config.toml
d_model = 320
experts_per_token = 2
router_score = "sigmoid"
normalize_top_k = false
n_groups = 4
init_std_router = 0.0369
n_head = 5
decay_shape = "linear"
seq_len = 256
Below are experts of layer 5 (counted from 0) of a mixture-of-experts language model. Rows are named router (the router's row for the expert), down (a neuron's output weights, with its number) and show model dimensions 0-159. Each number is 50 + 12 x the weight over its row's rms, rounded and kept within 0 to 99.
After each expert's rows: "comes before" lists some tokens at least twice as common just after its tokens as in all text. This comes from a sample of Wikipedia text that the model never trained on. Tokens count by the router's weight.

# expert 22
router:82 55 42 49 49 48 51 43 38 69 59 40 45 71 33 57 56 65 56 62 48 56 49 48 36 32 56 51 49 46 41 47 38 49 30 92 30 34 63 48 66 36 50 43 63 48 56 49 49 62 38 51 47 40 43 45 48 52 36 49 42 53 33 50 65 64 35 38 44 57 45 61 71 37 67 60 12 41 63 51 47 55 18 58 49 50 49 47 40 60 47 48 34 48 57 60 58 49 56 65 35 05 41 55 41 45 35 32 45 32 47 40 46 54 56 52 55 46 37 28 46 48 63 56 51 49 53 46 59 46 38 35 56 63 35 46 46 43 36 85 51 44 48 34 48 46 61 42 47 51 43 41 54 53 64 56 50 27 50 54
down11:66 30 41 69 53 59 62 58 61 57 59 42 42 49 51 50 43 65 33 43 39 64 31 62 54 56 32 49 37 37 46 55 52 48 52 54 54 43 31 44 63 59 38 48 29 48 57 29 52 47 24 51 32 59 83 52 53 36 49 51 45 59 60 58 40 53 54 60 50 35 20 57 50 55 47 49 48 31 52 38 45 63 45 50 70 42 45 45 47 45 59 57 59 52 61 43 48 76 56 55 52 64 55 67 59 46 37 37 55 39 67 61 31 48 64 40 45 42 55 55 31 58 46 49 42 23 49 41 62 33 70 52 27 47 49 43 64 65 57 53 39 50 55 51 54 44 42 36 59 33 28 39 57 57 24 68 73 32 62 59
down12:45 37 50 71 59 44 58 50 50 55 49 41 41 52 58 72 57 57 54 38 51 71 43 44 35 57 56 62 64 31 39 59 62 60 53 27 64 55 59 41 44 50 32 54 48 60 29 44 37 34 34 60 58 44 47 42 45 45 40 58 48 47 62 48 35 58 48 55 27 54 33 65 39 59 59 36 64 69 46 41 55 52 33 57 57 68 69 46 49 52 51 30 31 43 34 46 60 56 66 48 67 42 28 46 72 34 68 35 75 43 49 60 58 56 47 52 56 47 40 41 60 55 47 51 45 53 62 65 60 38 42 54 48 48 44 60 64 55 74 50 38 54 76 67 56 69 50 47 63 55 63 53 51 77 33 50 43 51 51 55
down13:51 50 51 68 44 56 55 68 58 39 30 45 44 37 32 47 32 51 58 56 40 35 48 43 41 48 27 39 48 74 48 45 47 80 43 33 46 65 38 24 61 52 43 50 55 59 47 45 39 61 74 39 47 49 40 68 41 44 63 46 40 50 48 36 46 59 53 62 46 53 51 57 52 43 56 38 49 44 51 51 48 41 77 44 55 43 58 64 42 51 46 44 48 44 34 48 68 45 42 49 48 75 45 38 46 18 53 23 38 53 25 70 20 46 45 47 32 44 34 60 43 41 70 46 42 59 56 61 47 43 65 48 52 56 68 61 43 50 56 43 45 48 46 36 33 51 51 40 57 40 50 54 45 61 55 58 51 72 21 68
down14:38 44 82 58 40 51 45 60 40 33 41 65 60 42 57 45 39 76 39 46 46 50 26 55 49 68 53 35 53 60 58 48 86 41 53 55 50 46 45 27 60 65 35 44 59 62 33 53 49 65 18 71 60 65 51 55 71 32 54 50 32 66 45 42 51 53 59 52 55 59 37 52 77 33 48 51 59 58 50 51 65 45 65 44 48 37 62 51 66 57 51 53 62 60 44 56 51 34 45 36 43 32 34 37 62 47 22 34 62 53 47 47 52 52 59 56 63 32 53 48 64 56 53 55 51 51 65 53 38 74 65 66 21 53 48 33 23 73 65 55 55 53 44 49 39 60 57 62 44 54 36 37 35 44 48 56 73 30 31 56
down15:52 37 59 61 42 45 53 64 54 51 60 33 38 52 43 71 34 29 44 31 57 63 48 46 53 62 48 60 44 62 53 50 58 76 46 75 11 48 60 61 32 76 50 53 47 31 65 32 49 56 47 52 43 42 55 19 60 49 41 43 41 52 44 41 49 51 48 46 53 59 76 57 45 51 58 56 62 45 46 56 45 40 57 20 70 35 44 57 40 68 40 43 44 39 64 64 41 50 43 46 67 54 51 46 48 48 49 54 56 30 55 54 43 66 76 50 54 30 44 46 53 38 45 56 62 53 57 42 37 66 38 66 38 39 69 57 52 61 59 46 29 39 63 49 49 67 59 50 48 46 58 38 52 61 62 70 42 65 24 30
down16:55 49 33 57 56 69 54 44 62 39 65 60 57 42 45 60 55 45 46 52 38 26 49 57 34 44 47 73 50 50 27 64 46 61 68 57 42 44 52 21 61 35 50 28 66 58 32 24 38 73 53 52 46 69 73 36 54 66 64 51 67 42 64 50 52 36 55 72 47 49 36 67 71 54 59 39 33 40 51 57 38 54 77 25 34 49 53 42 74 41 54 47 44 40 55 35 58 54 42 53 68 52 44 51 48 53 38 52 42 55 50 35 57 54 40 57 46 41 32 64 54 61 35 41 13 57 70 41 60 59 60 63 71 67 51 42 49 52 44 48 52 43 50 55 43 31 55 54 41 64 32 48 44 38 36 38 44 47 90 40
comes before: " |", "|", ";", "===", "|---|---|", ")"

# expert 4
router:58 70 57 64 49 47 51 43 52 76 53 63 37 45 36 35 51 42 51 31 47 55 61 42 56 53 50 47 51 61 35 31 30 60 41 36 42 21 48 46 54 53 59 46 51 66 49 50 48 80 64 53 35 55 54 62 65 43 26 43 51 51 45 56 55 40 39 50 59 54 33 55 47 43 49 48 58 21 38 64 70 40 45 21 09 46 59 63 47 39 42 71 46 46 63 54 47 41 48 46 57 35 81 61 52 43 63 36 52 49 58 60 33 36 62 55 54 29 54 64 56 45 52 52 42 39 41 35 50 44 59 56 72 50 26 54 43 71 57 47 40 50 37 53 45 48 33 70 40 49 54 47 31 39 49 43 54 45 58 34
down2:42 47 52 29 68 61 36 48 67 44 14 38 47 71 68 56 70 67 43 21 39 32 62 50 48 53 61 60 41 38 47 60 50 48 54 50 64 46 55 60 46 50 40 39 82 58 43 49 45 49 68 52 46 53 45 53 54 45 64 58 71 54 48 41 53 38 65 50 53 48 67 63 61 57 42 56 59 58 38 45 34 47 68 44 55 53 65 47 38 45 39 64 66 70 40 43 38 71 40 57 42 58 50 49 41 45 64 58 79 44 37 23 47 50 42 62 59 57 56 42 31 45 42 54 46 54 51 42 34 54 51 42 50 52 53 67 58 49 69 48 45 31 45 60 45 50 47 24 76 22 36 30 51 70 47 70 57 43 25 33
down3:55 45 32 49 50 62 49 34 46 54 42 48 68 42 48 56 48 60 56 46 45 55 55 46 51 54 54 24 42 37 46 36 46 58 39 45 47 45 43 62 45 36 37 63 39 51 49 72 42 56 21 46 57 36 50 61 31 32 52 55 55 59 41 60 58 39 70 40 70 49 61 61 48 38 62 34 49 40 45 62 43 67 50 60 52 37 58 60 62 63 55 60 56 41 67 37 48 56 62 41 63 78 38 53 49 60 50 45 52 61 56 64 68 55 55 39 46 64 54 57 47 51 54 47 22 35 37 75 56 27 41 44 41 51 61 45 31 49 23 53 49 67 43 30 45 54 71 54 38 46 29 30 47 52 72 58 74 37 38 75
down4:48 49 32 27 48 64 39 66 68 61 43 45 51 42 60 65 69 50 38 45 36 52 42 39 41 56 64 72 67 65 57 55 39 50 59 54 41 36 47 62 45 49 47 45 42 38 40 44 67 52 49 38 59 70 57 56 49 52 53 64 35 50 66 45 53 56 36 66 56 65 64 37 43 48 24 49 53 29 48 48 49 33 61 64 40 53 70 41 63 54 46 56 55 67 45 50 84 69 57 60 48 74 61 60 69 42 43 39 62 62 49 70 59 55 47 24 34 70 48 51 56 53 68 66 59 69 47 48 38 61 57 49 56 39 41 61 18 53 34 42 25 75 31 57 46 37 54 44 39 50 39 54 55 64 43 42 52 48 42 65
down5:58 29 60 51 59 36 53 76 51 47 73 32 58 39 61 71 71 73 43 64 67 79 42 33 37 37 80 51 87 29 64 70 39 32 43 44 31 54 53 73 55 59 38 35 62 41 45 67 64 30 70 59 40 34 43 39 40 47 38 64 60 66 47 54 41 55 57 59 48 67 42 36 64 59 72 54 78 44 43 37 61 52 71 32 47 56 64 60 71 51 60 58 66 34 28 46 49 60 56 43 44 50 35 50 51 50 74 43 37 72 23 48 43 46 61 49 42 46 53 72 50 45 68 39 57 42 43 63 43 72 42 54 55 48 45 37 32 71 45 59 68 52 45 41 32 49 52 36 54 59 64 72 58 41 47 31 38 52 36 53
down6:68 45 60 47 34 50 32 37 60 56 67 69 37 47 26 44 31 61 60 43 55 59 55 61 42 44 69 61 37 43 68 47 55 39 53 56 42 48 61 41 40 77 53 57 55 39 47 64 38 57 41 50 64 47 39 56 47 66 57 48 34 48 50 53 77 61 34 41 61 54 42 61 48 43 55 57 59 33 35 53 57 55 67 46 69 72 46 42 41 56 40 50 39 50 53 51 47 49 59 44 26 66 52 53 49 35 35 57 61 55 69 30 43 67 44 54 57 57 41 34 63 45 66 36 53 55 36 62 53 82 67 58 47 54 48 56 40 47 65 29 71 53 51 54 51 36 48 42 34 37 63 55 69 38 48 48 33 57 39 52
down7:51 42 60 53 35 60 32 54 55 51 51 71 40 34 54 66 33 63 44 35 39 52 58 66 38 63 68 65 60 56 64 42 46 41 59 43 49 48 74 63 51 50 44 45 24 50 46 56 47 47 40 55 47 51 41 47 48 55 67 26 49 50 59 49 48 59 39 67 39 60 58 57 38 43 45 45 51 59 73 49 57 59 56 63 53 52 54 43 55 51 18 60 41 54 46 58 55 40 67 50 55 58 66 65 41 34 34 59 47 44 39 36 55 55 50 42 24 60 39 56 72 37 28 58 47 62 39 54 74 46 36 58 70 45 72 50 32 41 56 75 33 40 67 49 74 68 59 41 70 64 35 43 76 45 34 63 31 45 58 41
comes before: "\n", " The", " In", " He", " It", " This"

# expert 12
router:67 55 55 61 59 24 34 39 50 53 30 53 76 47 60 53 60 44 61 02 69 27 64 58 43 54 37 32 54 68 73 59 58 47 39 49 39 47 46 45 44 50 59 47 43 59 39 41 57 69 53 50 44 62 69 50 53 46 64 76 52 56 60 41 49 38 45 52 54 64 47 70 38 71 71 52 49 64 51 58 53 68 55 45 37 42 63 57 63 49 45 66 67 58 50 58 41 41 48 54 63 45 63 37 56 33 55 30 63 55 49 36 72 70 43 58 52 48 38 78 54 51 50 63 39 28 56 53 50 57 47 54 73 44 40 49 35 51 71 67 35 74 35 41 53 36 38 61 47 52 59 40 51 55 53 59 63 45 23 47
down11:71 34 57 51 44 55 65 44 70 76 64 54 48 43 54 39 50 48 38 46 46 64 37 46 57 54 68 55 42 49 56 66 33 47 39 62 38 37 30 38 33 38 28 54 50 56 35 29 62 54 28 51 53 60 70 42 35 51 49 45 66 43 57 56 55 58 51 68 57 49 40 63 50 66 43 79 63 41 54 55 57 41 48 26 46 43 80 34 51 43 47 37 57 52 61 41 47 44 39 61 36 39 53 49 44 55 34 43 43 56 37 54 61 64 57 34 36 31 69 29 45 47 54 70 55 64 31 44 65 48 55 50 56 54 48 69 63 50 56 49 38 67 50 31 44 43 45 43 41 65 53 60 61 46 58 39 39 64 73 35
down12:37 34 63 41 46 56 52 63 72 52 45 75 64 38 59 68 30 49 59 52 49 37 51 51 50 53 49 56 62 47 65 26 50 68 56 50 48 29 47 43 25 67 41 59 48 49 54 55 58 55 48 48 44 49 79 46 74 30 42 51 35 57 33 43 48 45 51 62 44 48 62 60 51 52 44 69 50 36 63 54 46 62 48 67 56 35 42 64 59 63 54 48 37 31 35 62 36 72 67 46 52 47 63 28 70 37 59 44 78 44 33 69 33 60 46 44 49 27 26 49 48 53 61 64 57 79 49 51 47 44 54 38 17 66 68 51 47 68 38 59 64 40 40 66 51 59 43 55 57 28 44 58 56 65 46 45 75 51 69 48
down13:57 52 58 43 55 55 37 54 50 45 50 54 52 57 46 59 59 28 38 57 52 40 56 50 61 39 62 41 59 41 50 48 48 49 51 54 53 59 41 44 61 58 36 59 53 46 48 43 63 68 56 50 36 52 34 59 67 52 55 50 39 51 59 39 46 50 47 24 57 53 35 51 39 38 55 54 66 75 69 69 47 65 61 46 41 81 64 48 49 39 35 31 47 55 51 46 39 39 24 51 76 30 57 50 19 62 77 57 53 73 66 55 51 66 45 50 55 57 38 55 60 58 42 56 75 42 34 73 39 46 51 55 57 48 54 53 52 53 62 67 58 48 56 45 67 22 64 67 53 55 41 39 39 43 39 42 55 48 34 53
down14:72 54 16 51 49 56 45 50 42 32 55 50 23 62 62 62 53 65 51 57 49 45 58 45 49 61 60 74 59 39 44 56 45 62 44 49 32 40 75 58 27 68 40 53 57 47 50 26 37 51 38 49 59 48 33 55 64 42 50 48 54 47 56 47 56 52 63 51 28 65 27 67 58 53 59 52 40 52 77 65 38 48 56 45 32 55 64 44 54 58 29 60 37 53 58 44 41 54 48 70 68 47 51 35 50 39 54 51 52 71 48 38 48 53 40 49 36 36 63 37 44 35 50 76 27 45 46 32 64 46 43 36 61 54 74 51 57 68 33 53 60 37 46 41 42 44 50 55 56 51 53 46 45 62 60 41 55 34 53 41
down15:56 52 43 41 37 54 54 60 57 53 42 59 59 42 47 54 61 64 37 48 36 50 44 72 32 50 59 45 45 77 38 56 60 33 75 52 39 60 44 57 79 61 54 40 63 46 40 48 37 71 39 64 46 56 44 46 58 47 51 56 65 41 53 45 46 43 39 43 37 49 49 38 47 55 45 82 61 44 63 64 36 35 49 62 44 60 36 37 49 47 35 56 62 67 54 22 38 53 30 68 44 61 52 42 38 36 50 45 22 76 50 60 49 66 55 60 40 57 34 59 44 62 49 46 50 46 46 65 50 27 54 56 37 66 49 73 51 41 57 46 40 41 60 54 64 54 50 54 35 74 38 40 48 48 61 47 28 57 45 78
down16:65 67 64 58 51 48 64 54 52 55 30 54 69 59 64 36 23 45 50 49 61 65 56 62 56 51 66 51 42 56 54 53 47 62 40 45 23 58 36 42 58 33 48 60 53 47 47 54 66 26 55 47 46 28 38 59 53 48 57 76 54 26 59 54 42 53 55 52 57 63 54 43 27 55 45 45 40 55 40 38 56 60 58 41 53 66 59 38 36 48 51 36 56 59 39 67 55 44 35 49 35 49 43 87 60 49 50 59 42 49 48 45 53 56 54 63 62 33 27 30 51 65 38 60 43 40 42 35 17 41 34 49 41 41 53 62 35 37 53 53 53 28 64 68 53 43 55 43 36 60 62 47 48 35 42 62 48 68 58 36
comes before: "-", "|", "\n", "The", "    ", "In"

# expert 27
router:67 45 57 62 59 36 42 54 41 51 17 53 65 52 63 52 53 35 66 33 61 28 55 69 62 57 29 50 28 53 45 53 63 46 26 52 39 46 45 49 33 42 58 61 48 53 32 36 59 74 57 56 57 58 63 28 56 49 66 59 34 51 53 54 38 44 57 52 50 63 56 51 32 59 61 60 54 63 45 56 55 57 57 40 30 33 51 40 74 44 66 66 65 63 50 67 25 41 46 49 57 53 48 36 60 23 47 34 65 62 53 41 59 67 44 70 53 53 56 74 60 57 56 69 46 28 49 29 60 78 42 47 36 57 45 54 34 43 63 66 64 57 46 39 38 38 50 56 56 45 67 48 55 45 57 57 50 32 22 44
down2:49 37 41 45 52 55 61 59 43 51 44 80 58 38 42 45 50 24 68 58 71 50 53 69 53 43 67 44 80 47 55 52 53 59 47 31 58 65 22 57 33 44 56 24 60 45 27 38 62 57 62 36 50 39 30 59 36 62 60 51 52 28 39 38 35 46 46 63 41 33 49 49 44 34 55 48 47 59 39 67 73 61 22 59 35 62 43 39 52 63 55 47 63 42 48 53 54 51 53 51 44 45 49 35 47 43 50 47 59 47 67 47 68 45 34 29 56 62 45 35 38 48 58 74 56 73 39 44 46 51 52 69 54 59 49 58 54 55 42 50 46 58 62 31 47 54 31 49 48 51 61 35 77 61 60 45 34 44 34 58
down3:53 61 42 37 63 72 73 72 51 60 55 37 52 64 29 32 61 60 36 47 57 60 26 55 42 48 66 61 57 22 71 80 65 26 53 70 54 58 31 69 57 62 35 54 44 49 25 51 34 42 52 36 56 61 37 54 43 57 63 52 31 52 48 62 69 46 38 40 40 47 36 37 44 28 47 62 50 50 70 55 53 61 66 64 61 45 60 69 47 56 48 26 40 59 58 60 51 57 46 51 48 59 40 62 47 45 50 42 48 53 48 43 37 21 52 52 47 50 27 28 36 66 45 39 79 64 46 53 70 44 35 36 52 54 56 54 45 51 30 49 55 52 56 45 23 51 65 44 46 67 61 39 45 49 48 54 42 28 44 59
down4:75 71 37 52 79 29 60 58 34 81 22 57 60 26 55 56 70 44 47 68 49 72 56 46 46 50 41 38 60 62 33 53 57 67 49 39 39 45 55 40 47 36 52 18 51 45 43 43 47 48 70 68 52 64 45 53 57 73 34 50 40 52 56 64 53 49 57 45 46 40 54 56 45 51 58 43 20 57 53 60 38 57 41 52 35 35 49 46 58 48 26 51 53 33 66 35 57 56 31 37 42 40 55 53 30 67 37 50 71 55 44 41 54 31 46 64 45 56 46 61 45 49 68 52 33 78 70 35 36 42 25 41 52 56 70 41 47 44 56 54 27 53 36 60 48 44 49 30 60 44 55 54 69 48 44 52 61 51 56 48
down5:66 59 51 49 56 54 47 59 57 59 57 53 45 41 39 45 54 52 40 56 58 36 53 43 42 69 45 40 43 63 57 67 40 36 41 68 64 59 19 60 70 73 39 64 72 54 69 55 69 58 33 52 61 57 40 60 50 85 37 44 31 71 55 75 55 54 37 57 36 37 47 71 41 62 17 63 51 73 56 47 48 35 65 56 47 52 54 54 41 26 41 47 60 81 41 55 40 69 27 35 49 61 33 59 64 42 47 39 37 62 65 65 34 47 54 31 60 36 39 22 54 46 49 51 60 64 61 69 39 59 36 37 68 51 73 37 65 46 55 70 58 31 41 48 51 61 48 52 50 53 54 39 53 30 21 41 54 44 70 60
down6:37 52 49 46 48 64 59 28 69 25 20 58 45 51 64 53 51 45 59 74 71 49 61 38 61 60 52 39 54 54 47 48 69 61 42 53 35 21 49 52 43 67 59 68 35 44 54 49 47 57 55 35 48 49 46 52 33 34 51 57 55 45 55 60 53 49 57 47 55 35 48 67 48 57 54 58 51 55 63 32 35 27 50 45 27 57 58 63 59 50 39 58 49 57 53 54 29 43 53 65 47 52 53 55 43 43 54 44 51 75 27 78 57 61 61 55 55 54 81 48 57 55 34 48 48 62 62 40 52 50 59 20 55 41 37 31 12 30 49 49 38 63 64 43 44 40 59 56 49 59 63 30 46 35 67 56 38 51 42 57
down7:67 51 53 35 50 39 48 27 45 63 45 39 59 45 46 47 57 39 38 51 48 57 66 36 31 63 52 51 68 55 40 23 48 39 19 71 46 28 45 64 49 59 28 50 75 54 53 61 54 37 60 54 54 50 66 37 58 43 39 45 60 45 54 55 59 50 57 53 41 55 64 71 41 39 73 49 42 52 78 45 39 58 50 58 44 43 34 63 59 30 46 66 43 40 51 47 60 60 73 58 52 61 32 58 49 49 54 56 55 51 58 42 63 60 62 55 43 46 47 39 44 53 39 39 41 52 51 56 74 34 78 31 42 21 32 62 84 46 65 39 48 57 52 45 32 54 44 35 23 54 33 52 57 66 46 50 60 49 57 50
comes before: "\n", " the", " be", " have", " make", " are"

# expert 23
router:51 56 57 67 44 63 56 51 55 54 57 32 50 55 39 44 51 65 49 63 38 64 49 46 62 28 45 54 35 50 40 59 59 74 59 40 44 39 56 44 71 60 26 57 52 42 58 54 43 29 51 69 44 35 54 35 52 63 30 49 67 51 54 50 43 30 71 59 45 41 48 40 40 25 37 54 60 33 43 74 29 45 65 40 66 48 45 57 45 54 68 67 48 50 59 47 38 53 56 43 54 46 40 61 46 48 58 72 43 34 52 67 41 42 46 49 62 55 71 62 50 34 44 50 58 63 46 33 49 46 30 48 68 68 48 73 45 42 15 51 73 56 42 40 46 36 48 56 53 36 73 55 55 46 49 47 56 51 46 51
down2:75 68 55 38 35 49 42 51 49 39 55 35 51 62 54 47 70 51 66 65 48 62 51 42 43 62 59 60 46 54 36 53 54 31 52 63 47 59 48 45 39 47 61 24 45 63 37 47 45 47 46 48 63 55 47 53 72 44 45 69 70 24 39 26 48 47 43 58 57 65 55 61 48 47 58 59 52 50 29 62 56 49 56 55 27 38 35 65 47 56 43 54 49 44 41 39 47 63 56 66 42 24 46 61 46 47 36 48 52 42 17 54 52 34 31 28 60 69 44 70 64 76 59 49 58 71 57 59 58 48 38 38 48 51 20 57 58 73 59 35 51 52 50 61 55 72 61 67 65 63 48 43 40 50 63 58 60 43 64 57
down3:28 49 56 67 53 41 57 37 48 68 79 44 40 35 49 34 36 50 59 48 47 30 48 66 26 23 45 48 45 41 28 37 65 51 57 34 60 46 44 64 48 37 56 52 48 41 59 60 62 45 58 34 37 30 33 50 49 38 45 41 41 64 32 71 56 59 69 34 55 50 71 47 53 40 40 38 57 39 49 49 71 35 60 54 58 57 65 44 50 49 83 35 64 61 31 48 58 65 70 47 69 51 30 60 57 69 49 67 30 41 51 41 53 42 41 53 55 40 69 59 52 53 55 57 62 61 48 41 30 44 58 52 60 57 53 35 57 18 66 48 27 55 44 64 45 38 49 48 41 57 64 48 47 35 50 50 49 64 65 78
down4:38 58 40 62 22 44 52 50 43 49 48 40 64 59 64 31 56 29 44 64 51 40 67 34 44 59 52 67 46 34 64 54 31 35 26 50 58 45 56 40 45 33 63 42 80 40 44 74 29 70 62 52 41 63 48 47 61 42 43 51 60 48 59 44 57 42 53 39 35 35 47 49 60 61 37 41 61 38 58 61 69 55 40 57 68 80 67 65 46 34 47 34 35 29 42 49 69 57 70 55 72 50 28 64 37 38 57 76 45 64 58 35 59 47 56 44 35 52 52 63 37 48 43 48 46 34 34 55 45 41 60 59 34 45 52 67 73 46 44 47 42 43 63 52 55 31 49 60 29 35 50 51 48 33 60 48 52 56 40 55
down5:48 38 53 48 52 31 41 54 62 57 69 49 46 55 29 54 73 60 44 42 42 48 37 51 52 63 64 54 60 44 35 46 55 59 48 48 48 58 25 40 54 48 43 30 54 43 50 58 54 41 50 46 44 46 30 63 38 46 63 38 40 50 38 67 42 37 72 43 28 54 43 40 54 60 50 47 39 43 50 51 52 39 58 52 61 55 50 63 33 61 45 58 68 32 72 45 61 30 42 53 67 56 75 47 38 39 38 78 38 49 55 65 23 53 61 57 57 45 54 54 56 58 38 54 28 42 54 67 52 52 72 77 49 50 34 60 43 64 25 49 61 60 49 57 57 52 35 75 33 72 40 69 46 71 45 33 58 50 47 65
down6:52 61 59 58 50 49 68 47 38 60 45 52 64 30 69 51 51 39 50 34 80 37 54 45 48 64 62 50 43 58 72 34 51 35 55 43 73 74 46 66 74 63 71 45 34 73 48 64 65 33 61 50 29 64 61 45 52 37 31 46 41 45 36 46 66 49 60 52 40 47 48 58 41 37 55 27 47 53 31 66 55 54 69 57 60 35 53 49 47 68 59 48 56 51 41 50 53 39 63 49 36 71 43 37 34 58 51 54 50 44 51 61 41 65 54 51 40 54 50 58 36 59 24 46 20 46 49 49 43 68 48 42 47 40 51 54 44 56 63 61 53 47 47 50 49 43 52 35 57 49 40 41 33 37 38 72 58 54 62 27
down7:51 50 52 56 38 58 80 38 40 41 37 39 35 33 65 65 35 53 31 55 46 32 68 55 57 66 43 77 68 61 60 38 51 53 47 24 57 37 54 59 42 62 40 46 36 49 35 41 41 71 78 51 62 36 45 56 52 37 63 41 55 30 51 65 50 59 51 52 45 47 42 42 31 54 44 60 45 70 48 64 42 57 54 56 56 39 43 50 37 55 29 68 39 49 22 55 44 39 54 60 40 71 35 49 59 44 66 71 80 43 62 65 44 55 45 46 56 50 25 46 47 62 42 38 37 50 30 55 57 39 26 65 36 46 65 47 43 51 46 43 58 41 83 76 49 53 64 52 30 75 42 52 46 63 59 40 56 38 41 52
comes before: "\n", " The", " He", " In", " It", " This"

# expert 1
router:45 36 51 42 41 52 71 70 48 46 33 51 52 37 44 46 45 44 50 54 41 45 37 53 23 44 53 53 59 36 31 61 23 36 49 31 56 52 57 64 52 62 58 58 46 57 73 80 43 61 47 24 77 54 57 45 53 39 61 60 52 27 42 43 46 41 38 43 58 38 43 55 74 61 52 35 59 48 55 52 36 60 29 51 61 73 53 55 63 42 53 60 61 56 57 62 39 42 44 53 70 49 49 70 50 54 36 50 51 59 13 30 54 47 48 59 52 53 57 52 63 62 45 55 52 58 68 42 46 55 58 39 66 33 31 60 62 50 54 48 44 45 39 46 55 71 58 46 60 40 70 88 66 45 69 37 56 35 36 55
down2:62 33 48 52 51 43 31 52 43 61 56 62 63 32 29 53 61 50 68 36 50 49 52 65 71 45 37 48 52 32 57 29 53 50 49 74 74 40 33 39 55 47 67 48 47 49 46 43 58 46 65 20 72 48 21 46 50 36 57 53 35 74 66 36 29 63 42 32 39 58 48 58 52 47 56 49 44 46 45 52 59 66 36 37 36 34 50 43 42 62 67 40 46 50 64 42 55 44 41 43 36 51 39 30 31 56 41 67 60 52 47 68 55 40 40 75 56 72 71 40 65 51 57 63 14 32 34 59 62 33 61 42 50 50 51 40 78 48 64 37 60 54 45 40 53 26 48 33 60 41 51 43 47 42 38 72 59 64 37 47
down3:55 52 33 61 48 52 52 47 54 45 40 51 53 56 48 59 49 47 47 36 47 50 61 59 54 35 45 54 40 52 32 26 47 52 70 53 44 43 39 40 45 56 55 41 50 49 80 47 64 63 59 50 64 68 34 42 55 71 73 31 38 51 48 53 36 59 52 49 65 50 78 49 52 54 26 78 48 41 55 54 35 56 57 56 33 55 35 42 53 41 27 53 67 29 71 39 65 37 40 36 42 69 48 48 52 60 70 41 41 43 47 40 46 51 64 69 49 25 39 60 49 63 35 38 78 54 48 59 64 66 44 35 48 47 58 55 48 43 63 56 63 45 66 69 69 51 62 38 58 34 45 44 58 65 44 25 55 33 64 43
down4:54 40 54 49 47 60 31 57 61 56 72 47 57 62 53 46 59 72 58 43 50 69 58 52 30 31 36 47 34 48 46 37 50 49 66 23 35 48 54 39 53 19 54 58 67 48 67 39 51 28 68 56 17 58 38 53 51 48 67 33 41 31 61 48 53 64 37 57 61 84 57 54 67 49 54 54 34 42 58 44 47 54 47 44 28 75 50 63 44 67 34 56 57 34 37 54 51 55 58 41 38 44 58 56 52 63 49 56 52 59 30 66 68 36 43 31 61 55 49 41 42 34 57 53 40 61 44 45 51 57 59 42 45 49 53 42 68 40 49 45 52 34 47 57 47 42 60 56 52 63 55 41 28 55 34 55 53 55 32 69
down5:39 45 38 45 57 72 58 49 32 47 74 61 51 59 62 53 41 67 54 37 44 31 50 49 50 28 70 24 33 58 54 48 58 51 42 54 54 52 37 69 55 72 48 52 43 49 44 55 62 46 55 49 53 44 76 67 49 57 68 52 52 47 62 28 66 67 48 44 49 42 48 43 32 53 56 83 54 51 75 63 42 47 38 51 58 53 59 73 45 34 70 63 48 65 62 46 65 34 49 49 48 19 46 37 44 39 52 71 51 20 48 30 60 42 54 52 54 48 50 41 32 32 66 35 50 45 50 38 31 73 55 68 55 43 46 50 65 31 53 66 34 60 64 62 59 49 50 38 47 65 57 26 64 49 40 47 51 43 60 53
down6:54 61 52 48 49 56 51 71 34 56 56 60 47 61 29 52 42 41 56 67 75 68 37 49 41 77 58 69 53 45 27 40 38 62 52 49 49 51 24 51 61 53 38 55 52 66 58 30 63 63 59 54 59 44 52 39 42 46 29 48 48 37 52 41 51 28 40 52 33 60 53 24 47 42 49 62 52 40 38 42 77 50 50 58 70 41 43 54 53 39 34 66 63 35 35 56 39 65 38 49 47 54 58 41 54 50 47 79 50 23 28 41 55 32 45 57 44 63 69 55 63 34 44 59 55 52 50 37 31 46 39 52 43 62 80 24 40 38 59 48 44 60 39 49 48 51 35 38 51 65 44 34 63 50 46 53 68 50 53 45
down7:47 33 71 39 56 33 61 29 07 43 62 39 43 47 57 36 62 59 51 45 30 34 30 57 60 31 68 43 34 39 55 50 55 42 22 61 30 36 61 54 49 40 39 54 55 62 46 52 44 74 57 44 51 50 55 39 41 45 53 59 69 53 32 44 61 55 40 53 36 40 49 76 50 29 63 41 47 44 54 61 76 37 30 48 44 56 44 40 51 38 45 53 45 50 56 56 56 49 52 40 52 42 66 52 73 68 49 42 36 41 56 70 60 48 42 55 41 66 54 61 45 60 40 54 49 42 36 51 62 50 55 36 51 51 48 84 54 76 46 32 53 43 61 32 44 37 49 32 50 36 62 51 29 53 34 63 36 50 51 46
comes before: " |", " century", ")", " m", " place", " round"